Weights of a small mixture-of-experts language model, trained from scratch on English Wikipedia.
Experts: 80 experts in each of 11 layers, 128 tanh GELU neurons an expert.
Below are experts of layer 3 (counted from 0) of a mixture-of-experts language model. Rows are named router (the router's row for the expert), down (a neuron's output weights, with its number) and show model dimensions 0-127. Each number is 50 + 10 x the weight over its row's rms, rounded and kept within 0 to 99.
After each expert's rows: "raises" lists some tokens whose logits its average output raises strongly, later layers aside. This comes from a sample of Wikipedia text that the model never trained on.

# expert 69
router:59 43 45 59 62 48 45 66 61 63 46 55 40 63 56 57 59 55 36 49 71 67 33 45 46 34 31 63 34 40 40 54 60 58 48 60 68 57 66 65 39 62 55 34 56 40 43 56 45 57 57 45 59 50 46 43 50 61 55 37 34 57 55 40 40 49 67 50 53 53 35 59 56 59 46 66 39 46 42 43 49 46 43 44 38 54 53 62 41 32 51 56 51 45 61 57 61 42 42 38 41 55 60 40 50 40 53 41 36 52 42 46 42 64 43 40 35 67 56 61 54 66 66 54 61 61 47 55
down0:57 43 56 64 53 64 42 71 52 42 56 58 41 42 54 42 42 47 50 32 62 58 51 22 41 54 47 42 52 30 53 51 51 50 31 48 50 52 37 57 55 62 40 38 41 49 50 58 47 35 32 38 56 66 59 40 55 51 51 55 41 57 51 47 44 47 61 53 51 50 50 62 62 57 43 54 32 43 67 54 31 49 51 50 47 47 45 68 41 44 45 43 72 39 57 48 51 52 46 38 44 44 59 21 40 63 56 57 52 46 35 40 56 46 46 53 63 61 43 56 64 33 52 39 58 48 53 50
down1:58 64 52 53 40 52 53 60 57 47 41 43 37 39 59 56 39 44 51 58 49 43 49 58 48 52 53 33 46 50 53 46 56 53 38 52 60 53 63 34 48 48 42 53 56 46 51 38 30 24 65 64 41 60 40 28 49 49 53 46 52 39 40 35 42 47 65 53 48 35 48 38 55 53 58 59 63 61 51 50 68 42 42 53 47 81 48 49 41 61 42 49 57 69 50 54 49 46 62 63 56 52 40 47 69 47 63 49 65 53 69 53 57 58 52 39 51 44 43 50 41 46 57 46 51 50 28 57
down2:42 48 46 50 75 57 58 39 55 44 44 45 44 60 45 45 50 49 40 70 57 46 55 59 49 56 46 56 45 42 42 47 54 50 61 60 36 47 45 59 43 46 70 67 86 59 53 46 64 42 42 39 54 52 49 63 48 49 48 49 54 62 35 64 50 43 43 57 43 55 51 45 60 58 55 41 30 62 39 56 53 61 22 53 59 34 38 59 63 41 55 34 40 46 50 52 55 66 53 36 52 50 59 63 45 40 51 59 59 59 60 41 26 49 52 33 50 60 49 45 63 46 55 51 45 54 41 48
down3:54 52 47 59 52 55 73 34 56 47 45 56 59 45 58 51 45 43 37 55 46 44 55 46 65 59 50 42 44 30 52 55 44 45 53 68 39 53 35 40 42 39 43 43 75 69 53 47 45 44 48 58 40 35 58 50 53 52 58 51 52 39 68 64 59 65 57 47 64 56 47 46 53 59 43 41 45 50 43 60 40 53 40 48 62 25 60 64 53 35 70 39 26 45 26 40 42 48 37 34 39 54 56 32 38 48 63 58 45 50 66 44 50 59 51 32 62 51 59 62 47 48 55 42 51 55 29 34
down4:76 47 48 58 55 49 43 59 33 46 60 49 58 56 46 30 52 39 77 56 59 53 53 35 63 59 65 57 39 55 54 51 54 48 51 49 50 57 47 47 46 53 48 44 48 35 37 59 31 64 31 43 50 66 53 62 50 48 52 50 69 53 63 57 46 24 45 47 62 64 51 53 41 51 35 50 68 42 48 72 50 47 50 51 44 59 45 48 35 46 36 44 43 41 59 86 41 47 27 32 41 42 49 59 33 61 39 42 67 54 55 45 48 60 49 42 64 57 51 43 43 32 52 47 40 47 64 48
down5:54 57 53 57 53 55 55 68 54 48 56 55 32 54 58 32 57 57 35 42 62 48 53 50 45 56 46 44 56 37 56 43 47 42 55 38 56 53 39 36 53 63 51 67 44 46 35 60 51 50 42 54 36 60 56 51 44 53 47 50 32 69 68 54 37 32 46 34 61 33 61 57 72 36 54 42 54 49 47 57 57 46 69 45 45 50 60 51 39 52 52 58 38 37 33 56 37 66 29 38 46 48 46 70 38 69 66 57 40 56 32 48 42 42 54 37 49 45 43 55 64 62 45 34 28 47 51 54
down6:45 27 53 46 57 64 61 79 37 50 57 50 35 54 64 47 50 55 47 40 55 54 54 56 48 52 73 52 51 33 48 49 43 46 63 47 51 52 52 60 53 71 54 43 46 34 43 54 42 48 28 39 44 52 68 47 62 52 28 53 40 58 42 54 42 45 58 54 58 33 74 58 73 51 37 55 48 29 58 42 51 60 53 53 58 42 54 40 60 44 59 43 57 46 54 61 33 52 54 69 48 55 56 08 50 61 52 62 43 41 25 48 44 44 48 49 63 56 49 48 74 63 45 56 55 51 53 54
down7:45 56 53 47 49 57 63 33 59 62 41 33 36 40 54 61 51 37 60 54 42 55 53 58 57 52 54 58 52 59 50 52 44 58 59 54 48 40 47 50 55 41 39 41 66 53 47 48 45 47 59 64 37 41 54 51 43 53 54 43 47 41 61 59 64 42 54 55 50 58 47 37 47 56 71 45 67 60 49 41 44 58 48 49 55 54 51 40 64 41 49 56 31 55 39 47 45 28 87 57 66 67 50 44 58 35 51 51 62 59 63 71 63 49 44 62 57 47 54 53 55 40 48 70 54 54 45 56
raises: " ", "y", "ach", " to", "-", "e"

# expert 31
router:57 39 40 62 41 37 58 56 38 49 38 69 62 42 57 56 68 54 59 63 46 39 42 56 39 58 40 59 33 44 45 50 64 36 47 48 67 65 45 42 36 54 51 61 40 74 51 55 62 66 49 39 48 52 29 48 48 36 48 65 30 47 52 40 36 51 69 71 48 59 49 45 50 45 40 43 52 39 34 46 55 51 72 64 39 55 50 63 34 63 45 61 66 51 37 61 41 59 59 56 51 50 47 64 55 55 54 43 48 40 50 41 49 39 47 62 39 55 60 54 56 52 55 40 40 42 43 53
down0:52 47 52 55 59 40 77 42 48 48 45 57 38 49 52 57 60 41 37 43 41 42 59 39 55 49 51 63 48 52 49 48 47 47 63 61 46 42 46 49 50 72 50 66 44 48 57 24 51 45 45 38 50 56 37 52 48 53 44 43 55 65 49 54 59 63 68 42 43 49 57 59 48 32 33 42 55 33 63 54 42 52 57 47 54 64 55 58 44 32 33 54 45 59 45 62 52 50 40 45 50 53 42 49 53 53 58 38 55 51 50 64 44 44 41 71 39 49 60 44 55 45 56 66 33 52 50 37
down1:60 55 46 66 37 51 60 49 55 50 39 45 44 38 51 65 66 46 58 37 52 50 59 32 52 50 45 52 69 45 59 47 34 46 58 37 46 41 51 49 54 51 35 63 46 38 54 36 51 48 44 26 42 61 24 51 37 47 43 44 55 74 63 54 39 61 51 58 46 40 63 59 56 46 59 38 53 27 58 41 40 48 50 49 59 53 36 54 59 35 52 72 58 55 49 59 49 36 52 61 32 63 54 44 65 55 53 50 73 55 49 68 67 35 59 70 58 46 59 37 38 65 46 61 45 55 51 43
down2:65 47 52 65 35 42 58 50 50 56 43 48 40 38 53 59 63 64 53 57 34 53 57 36 49 48 47 48 62 47 61 52 41 57 65 38 53 35 42 39 48 46 24 58 38 36 47 28 55 60 34 33 43 56 29 62 36 50 39 46 58 71 58 57 42 58 49 62 37 44 68 51 47 63 53 47 50 23 54 45 43 51 45 46 59 56 46 56 57 35 47 59 56 64 37 48 54 34 63 61 38 67 49 54 66 47 50 56 71 50 59 68 60 27 44 56 46 35 61 44 35 59 44 45 35 57 52 47
down3:51 58 46 67 37 77 57 55 42 52 49 50 51 38 40 67 58 50 48 54 65 55 53 35 41 48 54 52 56 51 59 49 34 49 67 33 40 26 59 39 63 36 38 58 49 39 39 52 52 44 68 41 32 48 42 46 35 46 41 47 35 62 56 44 37 46 30 70 60 38 59 55 49 57 69 53 55 42 61 50 43 51 63 52 63 45 33 47 64 37 50 65 54 50 50 47 50 41 56 62 43 53 49 44 53 54 47 52 65 62 52 57 59 40 59 45 60 45 49 36 41 75 40 48 54 56 57 47
down4:45 35 57 41 46 33 47 45 65 44 57 59 48 60 43 40 43 63 47 52 33 48 48 54 50 50 46 47 44 62 48 54 61 45 50 68 71 66 51 41 55 52 37 34 65 73 58 51 56 54 46 52 72 54 35 62 53 51 53 55 68 48 39 43 66 41 54 53 40 76 40 30 38 58 47 46 51 63 32 58 54 55 46 52 50 56 63 47 29 64 63 26 49 50 30 47 60 63 61 38 68 57 48 70 51 42 49 43 48 37 71 44 44 51 42 43 53 47 49 61 59 30 53 35 35 51 40 54
down5:30 45 55 51 60 60 47 53 56 42 56 35 44 57 41 37 35 48 47 48 48 53 54 49 64 55 51 44 50 51 53 47 66 42 42 70 40 62 50 53 59 46 55 39 86 68 45 49 60 51 52 44 72 53 42 52 54 49 49 56 55 51 50 49 46 30 60 49 57 49 36 48 60 45 52 51 46 85 30 47 42 48 41 52 56 50 35 44 27 61 57 48 40 26 37 48 52 68 46 34 67 48 43 51 49 66 45 30 28 56 55 41 48 50 52 57 68 67 41 51 60 33 51 46 59 46 44 55
down6:43 45 52 31 55 72 40 55 53 46 60 46 42 58 53 42 35 46 57 63 53 49 46 50 65 58 63 62 47 53 46 48 59 51 43 71 35 52 54 42 56 43 62 48 59 36 51 73 40 47 59 60 32 40 67 51 58 52 54 58 47 38 45 58 40 47 38 48 68 37 30 46 67 47 47 46 50 70 46 53 61 57 61 50 39 49 47 34 45 53 50 53 48 48 56 49 48 56 33 50 43 50 51 35 26 33 50 44 27 48 33 27 51 61 57 36 54 60 37 65 54 44 49 34 63 44 57 54
down7:44 37 62 39 44 40 40 57 63 46 50 52 48 57 54 35 39 41 43 45 38 50 51 64 59 52 37 47 43 46 43 46 53 53 34 61 61 70 32 54 40 55 53 41 58 79 48 44 52 51 38 55 61 61 44 46 58 60 59 56 60 41 45 49 55 51 68 41 52 61 38 46 55 38 48 59 35 70 45 58 44 53 50 41 42 51 62 53 34 51 49 34 58 57 52 51 56 64 43 34 44 52 50 64 64 56 63 38 21 42 62 44 50 55 45 50 46 58 46 69 46 26 60 45 39 46 37 58
raises: " |", "\".", " ", " times"

# expert 35
router:60 46 40 56 66 50 45 66 60 63 49 50 57 54 50 56 59 50 37 44 63 64 38 45 44 38 33 62 40 33 35 61 60 58 46 50 69 62 68 63 35 52 56 36 46 42 40 64 45 54 64 42 56 48 47 40 53 64 46 38 33 59 50 46 46 55 66 55 60 52 42 63 59 59 52 64 41 43 37 46 50 41 45 46 37 53 52 59 39 33 50 57 47 44 55 48 68 31 47 39 41 54 63 36 45 47 44 44 41 49 46 46 41 58 35 44 40 69 54 58 53 61 50 55 58 52 53 53
down0:45 58 44 46 51 37 45 43 44 54 46 80 49 51 51 62 48 49 46 49 44 66 53 41 30 57 56 54 42 45 52 52 59 41 53 65 76 43 41 56 40 47 32 54 45 45 58 60 51 54 61 47 42 50 50 42 48 47 49 52 39 61 26 49 50 70 61 65 42 56 58 29 44 65 59 40 51 41 47 51 61 54 43 51 40 57 26 40 72 56 45 61 60 56 40 51 50 57 45 39 71 42 43 57 30 39 62 67 54 42 62 40 42 64 47 43 51 55 49 55 54 51 40 40 31 50 37 47
down1:59 48 44 57 41 49 50 74 58 48 34 44 55 56 56 39 47 38 41 63 44 56 53 48 45 44 43 44 38 50 40 54 46 47 25 46 45 51 42 53 52 64 53 40 59 56 53 37 61 32 31 50 40 56 68 57 41 51 63 51 40 68 60 29 49 46 53 75 53 63 53 67 44 46 47 68 54 48 35 49 24 63 38 51 59 50 37 66 37 26 60 43 55 62 58 55 41 43 61 41 54 42 57 66 57 37 50 44 43 48 61 44 45 45 44 62 58 49 56 51 49 49 50 60 48 47 59 47
down2:63 41 49 52 41 51 55 62 66 44 53 46 44 44 47 58 70 34 43 62 47 60 44 55 47 57 43 57 39 32 52 52 32 52 33 69 30 56 53 42 45 66 69 43 63 60 60 54 53 46 48 55 60 50 68 48 47 52 48 50 36 56 64 37 46 33 57 62 66 48 65 64 41 36 58 74 44 41 72 58 41 58 38 53 39 46 41 74 58 32 52 39 43 57 66 50 50 53 46 38 30 53 61 69 33 54 54 44 45 55 43 37 57 35 57 37 45 58 43 43 45 56 50 58 49 51 50 55
down3:61 38 53 65 54 70 47 44 47 48 50 49 31 46 45 47 57 53 47 48 64 52 58 38 67 49 52 43 40 66 59 50 56 51 48 45 60 36 41 41 52 64 54 58 61 60 40 58 62 50 44 47 64 69 49 51 60 46 43 53 39 71 56 45 51 37 36 79 44 64 41 49 47 53 47 52 53 59 55 63 46 46 46 49 39 39 49 49 65 56 47 60 50 47 29 35 56 38 42 38 63 56 53 45 58 60 42 57 41 45 50 32 32 58 46 51 52 50 52 46 45 64 56 42 56 51 56 40
down4:54 50 53 38 39 57 59 49 24 45 38 54 57 63 31 54 40 57 54 48 42 46 57 37 62 47 49 56 47 66 56 47 54 54 48 46 71 49 55 41 58 41 51 66 52 67 40 46 68 45 42 72 38 46 41 58 50 49 63 53 33 47 39 29 66 60 29 68 45 58 38 43 37 77 66 49 69 46 45 66 44 56 55 45 56 34 54 51 52 37 48 59 47 63 33 50 47 50 60 56 54 52 54 42 60 50 42 36 50 27 53 28 49 56 54 43 56 47 53 47 78 27 47 45 53 52 63 59
down5:49 67 48 66 53 47 53 49 55 49 58 55 55 44 67 74 49 22 54 49 28 40 29 64 46 52 46 62 43 63 43 49 48 50 75 68 38 55 35 62 41 37 62 36 46 56 34 43 40 54 58 48 52 35 47 53 35 50 51 49 43 52 46 68 35 48 51 55 46 45 70 55 51 56 61 50 41 41 54 32 42 66 41 50 55 50 30 53 53 42 65 77 47 45 51 58 65 61 46 62 45 40 55 38 19 52 72 52 34 62 36 43 50 57 58 31 49 57 46 45 47 67 45 38 41 46 43 42
down6:70 52 46 61 47 53 51 49 49 41 42 55 52 42 36 64 64 33 46 43 42 58 58 51 58 54 41 42 31 62 54 50 37 50 17 58 51 36 53 50 53 51 66 44 57 56 41 55 68 41 43 53 44 45 67 66 52 56 61 52 44 53 43 37 62 41 54 67 47 56 60 43 59 55 64 79 47 55 64 49 43 59 47 47 32 29 45 52 46 38 49 65 57 45 36 51 56 53 48 67 44 48 45 55 48 64 43 50 39 32 41 36 55 69 59 37 42 52 51 38 47 49 49 62 54 48 60 51
down7:43 53 47 73 61 60 48 40 57 53 48 57 56 60 46 56 71 45 50 46 49 38 45 48 46 49 55 36 56 44 56 54 40 43 24 49 51 41 41 61 53 44 52 57 39 40 58 61 56 45 45 46 48 34 56 48 50 50 69 52 50 34 54 60 56 53 40 49 50 58 28 49 56 65 38 63 44 62 51 53 34 52 60 45 42 57 47 29 48 51 51 46 43 49 30 47 50 49 46 50 51 65 38 61 58 76 35 55 39 46 62 44 49 67 50 52 46 39 48 45 58 55 55 51 75 49 51 45
raises: " aircraft", " tropical", " crash"

# expert 10
router:61 41 45 46 72 49 42 70 52 65 44 52 59 49 53 51 51 52 51 43 62 62 51 50 41 40 47 59 29 41 50 53 62 49 45 39 64 59 55 60 27 56 51 35 53 43 38 44 44 58 50 34 63 60 47 43 38 51 51 47 21 47 61 44 34 57 59 58 61 67 39 46 53 60 65 64 48 53 33 53 42 53 58 46 40 59 55 56 50 43 60 59 58 48 56 63 51 43 46 43 37 64 59 36 48 54 34 41 33 54 36 47 39 46 35 40 36 56 52 68 72 43 61 42 55 50 48 47
down0:64 56 53 47 33 45 38 52 58 49 52 39 40 54 44 48 52 70 57 40 53 43 60 48 36 57 62 36 67 39 44 48 44 54 51 34 53 38 56 52 52 69 42 58 75 48 52 71 36 64 61 43 60 67 61 35 42 52 41 47 42 54 44 53 47 41 58 37 43 58 41 42 32 53 45 49 41 39 47 46 43 59 48 45 50 40 58 47 65 49 51 57 68 52 41 41 51 41 66 63 44 62 51 52 65 51 60 60 60 29 59 53 52 63 57 83 56 61 56 45 53 48 45 50 44 54 39 56
down1:30 42 48 51 57 51 71 43 49 53 61 32 53 43 48 30 73 33 62 58 36 54 49 42 51 46 59 57 30 45 47 50 55 39 53 30 57 60 59 63 48 45 49 35 42 50 65 44 32 50 54 70 54 44 52 70 63 51 46 48 59 48 52 51 45 52 59 52 49 47 51 57 44 34 33 46 38 68 39 68 54 44 78 53 38 56 47 38 34 52 51 29 36 50 29 63 44 62 66 62 46 27 39 48 41 62 50 54 64 53 62 51 54 38 54 38 51 41 49 61 49 59 52 45 44 50 44 45
down2:62 55 51 50 45 46 48 70 47 45 46 45 47 32 59 44 60 56 37 38 45 41 42 46 68 49 59 50 51 55 63 53 55 61 55 62 59 47 39 42 45 58 55 75 47 65 79 29 61 51 40 43 49 53 47 42 45 50 45 51 46 62 49 56 57 48 47 48 54 42 75 42 53 58 44 43 49 33 42 54 64 65 47 45 65 72 63 57 47 57 47 57 48 60 47 58 44 66 58 42 38 65 49 59 47 51 74 41 40 54 40 65 54 43 49 42 61 61 53 44 43 43 42 42 55 49 36 49
down3:59 65 50 52 40 52 58 57 59 49 46 62 52 50 44 52 38 27 60 32 62 41 49 56 46 51 52 70 55 66 53 52 48 48 44 44 43 57 47 50 39 47 59 31 65 45 52 48 56 35 32 52 51 61 47 42 50 48 47 53 41 50 52 53 63 65 60 61 55 46 64 60 42 64 52 62 52 52 40 58 53 59 44 52 69 37 48 58 48 61 50 60 30 54 83 50 44 58 57 41 58 72 53 56 61 62 58 50 49 66 64 67 57 36 49 34 49 51 62 47 33 57 45 47 63 55 64 53
down4:53 63 49 39 43 54 50 72 40 51 63 28 54 51 47 47 63 45 47 32 38 44 44 33 52 50 50 36 61 66 54 51 61 44 79 44 58 61 52 49 53 59 40 56 15 57 58 45 32 54 57 52 43 45 29 46 47 51 39 48 62 39 52 54 44 61 50 35 56 41 53 61 62 59 39 40 47 45 30 59 58 36 55 51 50 65 53 64 47 61 64 51 51 44 58 65 50 71 51 56 49 42 49 39 47 42 57 50 53 35 46 48 47 41 42 58 54 47 50 33 39 59 47 49 69 45 31 46
down5:52 46 50 35 50 28 38 50 52 51 43 30 57 49 47 41 47 59 56 50 33 40 51 59 58 46 54 32 38 63 61 53 57 47 57 52 70 60 50 54 40 65 33 58 47 39 46 36 41 57 35 72 41 55 49 65 43 53 49 49 54 55 45 73 25 51 54 58 62 53 55 39 53 52 54 47 51 45 59 40 44 46 49 45 41 54 61 57 58 49 57 47 52 57 57 56 34 57 59 53 57 32 36 45 57 67 63 50 37 40 61 35 45 41 45 57 52 53 50 39 62 72 47 55 35 50 41 44
down6:43 48 51 58 60 50 57 42 52 50 56 48 45 44 52 52 57 48 64 51 46 75 43 48 42 50 53 64 40 57 51 46 44 46 47 36 32 57 52 46 44 40 56 39 72 43 42 54 71 56 36 57 53 48 68 58 47 47 36 53 31 60 60 46 63 53 59 72 51 37 46 62 30 39 40 51 50 85 71 68 53 54 49 49 46 37 39 37 56 53 51 53 39 52 52 40 57 51 63 47 54 46 50 52 53 53 42 66 49 50 62 52 58 55 51 63 50 38 54 61 44 71 55 50 55 50 53 47
down7:41 62 52 58 35 51 47 51 50 49 53 51 49 54 60 66 55 43 44 55 43 44 48 37 51 51 54 31 58 57 60 48 46 50 44 71 50 62 56 51 49 55 41 44 38 45 51 41 30 57 50 61 43 42 48 52 54 50 28 48 70 40 58 58 50 54 42 24 48 34 48 40 64 69 46 39 51 41 53 29 40 48 51 52 31 53 39 59 54 47 55 57 57 58 71 40 48 46 44 53 41 46 63 24 63 45 51 44 64 47 41 42 44 43 49 51 44 49 51 28 52 41 50 49 51 50 64 49
raises: " presidential", " parliament", " enemy"

# expert 34
router:48 52 63 57 36 59 40 38 30 68 40 55 57 54 44 46 43 55 51 71 52 39 56 38 61 35 65 45 42 38 46 50 55 76 59 51 39 48 44 45 37 51 58 55 51 58 51 48 46 52 57 39 38 42 40 58 37 77 58 43 55 27 49 49 49 35 34 54 38 44 53 45 32 44 48 46 53 49 38 63 47 42 63 22 52 45 45 36 47 46 47 55 60 62 49 79 48 41 40 47 47 29 62 47 71 51 64 47 47 39 59 57 52 54 50 56 64 40 49 44 40 36 69 50 50 52 47 49
down0:43 62 51 50 28 41 56 48 60 51 51 78 46 39 67 52 40 76 47 47 48 58 44 57 48 58 47 39 71 46 60 54 52 51 49 82 48 49 51 44 54 32 54 47 47 48 53 37 35 48 56 59 61 47 48 53 50 51 59 51 47 51 50 59 57 50 58 44 33 40 44 55 41 53 62 61 58 34 49 48 57 47 34 52 47 36 39 62 64 47 44 53 65 51 50 56 57 42 53 51 52 62 56 35 45 52 50 52 42 71 63 73 48 36 49 60 47 42 58 47 62 52 51 42 65 55 56 41
down1:38 54 53 51 58 49 43 58 32 50 52 59 32 59 54 55 54 57 37 40 49 60 49 41 34 61 29 48 45 43 51 48 41 43 60 66 54 48 78 62 50 62 37 51 65 45 40 68 63 46 57 55 48 55 51 60 54 54 60 52 53 43 51 56 57 55 67 46 38 42 34 47 34 49 49 56 33 45 54 35 46 54 34 50 60 50 44 67 57 51 56 49 69 50 69 55 49 54 38 43 38 61 43 52 68 43 50 41 46 73 34 57 49 43 45 57 49 36 43 60 41 71 51 69 70 45 42 58
down2:38 52 44 52 38 50 50 61 62 48 36 39 41 58 55 64 42 44 58 41 45 37 54 51 38 45 44 28 65 55 52 48 42 51 37 43 25 53 39 63 44 37 37 51 56 33 62 42 39 40 54 64 35 42 51 43 55 51 63 44 43 37 51 53 35 44 49 23 45 57 43 46 71 45 75 54 48 42 68 61 56 42 47 53 34 36 46 36 50 35 53 50 42 54 66 40 48 57 64 59 40 43 62 53 43 48 57 29 52 38 53 69 45 51 50 79 58 58 50 47 40 57 47 46 37 52 44 51
down3:53 54 62 43 65 50 48 50 47 52 68 40 56 37 42 22 67 38 55 48 38 55 33 53 51 45 65 54 40 66 53 45 53 47 48 54 71 41 51 40 46 67 62 62 41 63 54 48 53 53 43 49 54 47 47 68 58 51 54 55 49 58 59 40 38 60 42 60 60 56 44 44 36 64 40 53 55 46 34 42 37 51 42 50 55 52 62 59 52 63 51 46 37 56 31 66 57 55 37 44 52 58 37 50 45 58 44 60 71 55 40 45 56 62 42 35 29 43 49 44 54 33 55 54 62 44 66 53
down4:48 52 53 57 60 57 45 58 53 48 63 40 68 47 50 36 71 50 58 48 49 45 42 58 56 48 55 51 47 47 54 55 50 54 40 55 69 44 45 58 48 37 61 71 50 54 52 50 66 53 33 51 59 50 35 43 46 46 45 51 36 52 73 24 51 49 39 66 62 61 56 31 59 49 26 50 60 50 36 49 31 47 47 51 61 46 50 45 48 51 37 54 41 60 40 53 51 64 31 48 50 69 48 48 50 53 41 60 49 50 34 40 60 68 34 40 37 56 50 34 46 57 44 51 48 52 69 62
down5:37 50 31 47 23 53 64 42 62 51 41 75 37 54 63 70 37 65 54 46 48 48 60 55 41 53 35 43 67 34 47 49 44 37 46 59 28 51 45 56 56 36 37 41 52 28 56 37 40 45 52 46 42 48 55 51 57 47 45 40 59 46 39 68 52 45 57 31 36 41 49 64 58 48 64 49 58 38 69 65 65 50 49 61 42 43 36 44 55 39 53 55 64 46 63 48 50 52 54 50 49 49 58 52 62 57 67 38 43 57 62 61 48 30 56 69 67 45 66 47 56 62 45 48 50 52 41 31
down6:41 48 55 46 46 44 44 58 55 50 53 72 65 32 51 35 65 54 51 40 45 54 36 62 35 57 49 72 45 51 53 46 40 38 35 63 52 63 72 48 43 77 49 47 54 52 43 49 44 36 56 68 68 37 49 52 65 54 64 49 56 47 51 61 52 51 56 51 57 50 31 64 43 55 48 58 40 43 50 28 44 59 43 54 55 48 51 63 55 61 67 38 57 48 42 48 63 49 51 54 42 55 38 53 48 70 43 53 67 74 51 53 51 36 39 53 33 45 47 53 51 59 44 53 61 49 49 53
down7:55 42 35 50 36 52 59 49 53 51 32 63 38 61 57 67 30 50 48 53 64 34 64 36 48 46 53 42 58 43 39 53 49 53 60 44 19 60 33 47 51 44 53 31 51 44 45 50 37 48 57 37 25 52 57 41 44 55 45 42 67 33 38 72 49 44 45 42 35 58 62 61 51 40 55 44 54 47 61 66 62 55 66 53 41 53 40 42 55 37 47 54 59 50 62 31 44 47 47 41 60 34 59 53 64 40 64 45 45 41 64 51 47 46 62 69 71 41 53 54 50 51 51 46 43 53 31 38
raises: "ship", "vić", "hun"

# expert 46
router:59 40 45 66 61 46 50 61 59 60 52 57 49 55 54 55 60 60 45 53 60 70 31 41 43 42 30 59 32 37 50 49 66 52 48 52 61 56 68 59 40 53 53 33 47 45 51 53 38 61 56 44 58 47 51 40 55 65 51 37 32 52 48 38 47 51 82 57 62 54 33 58 54 60 48 70 42 47 35 46 55 38 40 46 42 50 54 64 42 38 55 58 50 39 57 55 68 40 44 40 37 52 54 46 51 47 52 46 43 56 51 42 46 58 46 45 35 72 53 63 58 68 64 55 56 64 48 61
down0:33 41 45 53 39 65 49 48 48 50 65 51 39 45 36 46 57 42 45 45 63 58 46 49 63 56 36 32 40 48 47 53 55 51 47 52 58 43 47 46 41 50 28 65 68 46 49 60 62 69 68 48 53 63 47 57 53 53 60 45 77 49 55 50 65 51 47 69 39 35 45 51 46 56 53 53 45 40 46 54 45 36 59 46 50 44 39 32 54 57 53 55 28 63 46 44 50 79 44 43 68 32 50 73 54 51 55 36 47 55 59 61 59 52 55 56 60 41 55 71 56 43 60 66 38 50 52 55
down1:69 51 48 50 66 54 56 37 34 42 33 47 44 44 50 63 52 45 37 59 46 47 60 44 78 50 45 59 54 33 53 49 48 52 60 44 53 61 51 48 47 63 50 56 45 35 60 39 54 57 61 69 63 36 56 42 52 49 36 55 45 45 47 61 34 58 31 43 70 50 48 40 46 53 56 53 59 50 53 39 54 63 67 53 45 37 54 47 64 53 67 51 25 49 38 53 37 49 34 48 48 55 48 28 46 70 48 53 31 42 40 49 42 69 60 39 64 32 52 42 38 59 36 42 66 53 66 43
down2:52 58 53 32 46 69 46 33 35 47 42 34 61 51 56 62 59 63 50 72 56 49 47 53 67 56 57 42 48 43 47 54 66 50 51 39 34 38 38 42 41 65 35 66 71 59 31 46 51 64 42 76 51 45 53 50 45 50 64 46 55 51 64 68 46 40 31 66 52 58 67 65 50 61 61 37 53 40 52 42 52 57 42 55 52 25 47 42 60 68 43 34 43 51 42 52 51 55 57 36 47 54 42 59 40 67 53 34 51 49 52 54 49 56 40 48 56 60 38 48 54 65 51 53 48 49 43 54
down3:45 52 47 58 52 56 53 55 53 57 44 65 52 58 46 37 33 47 50 50 54 45 48 46 49 37 39 30 64 49 70 43 43 51 44 41 55 34 40 31 50 40 49 70 41 44 58 52 39 53 53 45 35 45 43 49 58 50 38 53 41 71 52 64 39 44 48 60 47 54 34 36 49 67 42 66 52 43 37 59 47 41 53 51 42 53 61 42 58 54 46 54 48 69 33 57 56 56 48 75 54 52 31 53 43 30 62 41 67 61 78 50 58 31 61 48 50 68 58 72 51 31 51 60 41 47 34 53
down4:46 47 46 56 63 48 53 65 51 51 30 56 70 51 46 40 43 48 60 55 64 51 55 45 63 42 50 67 36 66 59 51 55 47 51 50 58 56 46 38 48 40 71 41 45 48 76 47 45 48 50 47 63 31 49 51 54 48 33 54 78 67 31 54 41 60 35 72 70 54 56 53 68 61 49 35 55 60 38 56 52 49 49 53 48 47 39 48 53 49 36 58 37 36 42 51 50 62 44 40 55 61 45 25 35 65 43 54 40 63 66 34 53 45 58 41 59 55 56 42 63 66 40 44 48 53 58 50
down5:51 44 53 44 48 52 49 34 40 57 49 52 48 38 32 34 48 41 58 64 44 37 42 34 47 47 52 21 37 47 47 47 52 51 64 68 32 59 61 46 57 41 34 40 57 63 33 54 56 57 50 64 62 39 47 64 61 52 59 51 48 46 52 66 56 40 44 49 57 67 66 63 42 42 59 53 31 42 65 48 50 54 49 50 70 53 41 44 58 56 34 54 49 55 60 46 70 40 73 48 48 53 49 61 43 44 49 38 58 52 55 42 56 44 42 49 38 42 50 51 65 50 54 55 50 54 54 57
down6:34 46 48 28 71 56 57 39 54 50 38 61 63 39 38 57 48 50 43 48 62 77 38 68 61 51 47 63 36 45 61 53 60 50 52 41 67 45 48 45 40 66 42 54 61 63 61 43 47 57 56 49 58 43 42 48 42 52 50 46 92 52 49 39 47 58 40 55 56 34 40 39 46 60 40 45 66 61 42 59 48 59 68 53 58 41 32 45 62 46 62 54 27 69 47 54 38 57 26 38 61 52 62 57 41 63 42 42 47 57 57 55 66 65 54 51 51 41 55 69 58 46 45 42 49 51 46 51
down7:32 23 59 57 40 55 55 53 53 43 41 54 48 50 54 63 29 64 77 67 44 28 58 46 57 48 59 58 44 60 53 55 55 49 46 52 57 52 46 55 47 55 73 50 43 43 59 62 70 39 52 54 50 37 68 25 48 52 52 45 49 55 47 46 54 46 54 57 41 49 36 68 52 64 61 59 74 35 47 63 61 63 44 48 52 54 46 60 49 65 49 41 66 52 58 33 56 58 43 39 65 49 60 30 35 49 43 40 45 56 56 38 59 47 56 38 65 65 53 59 39 58 48 52 46 54 55 46
raises: " ", " and", "n"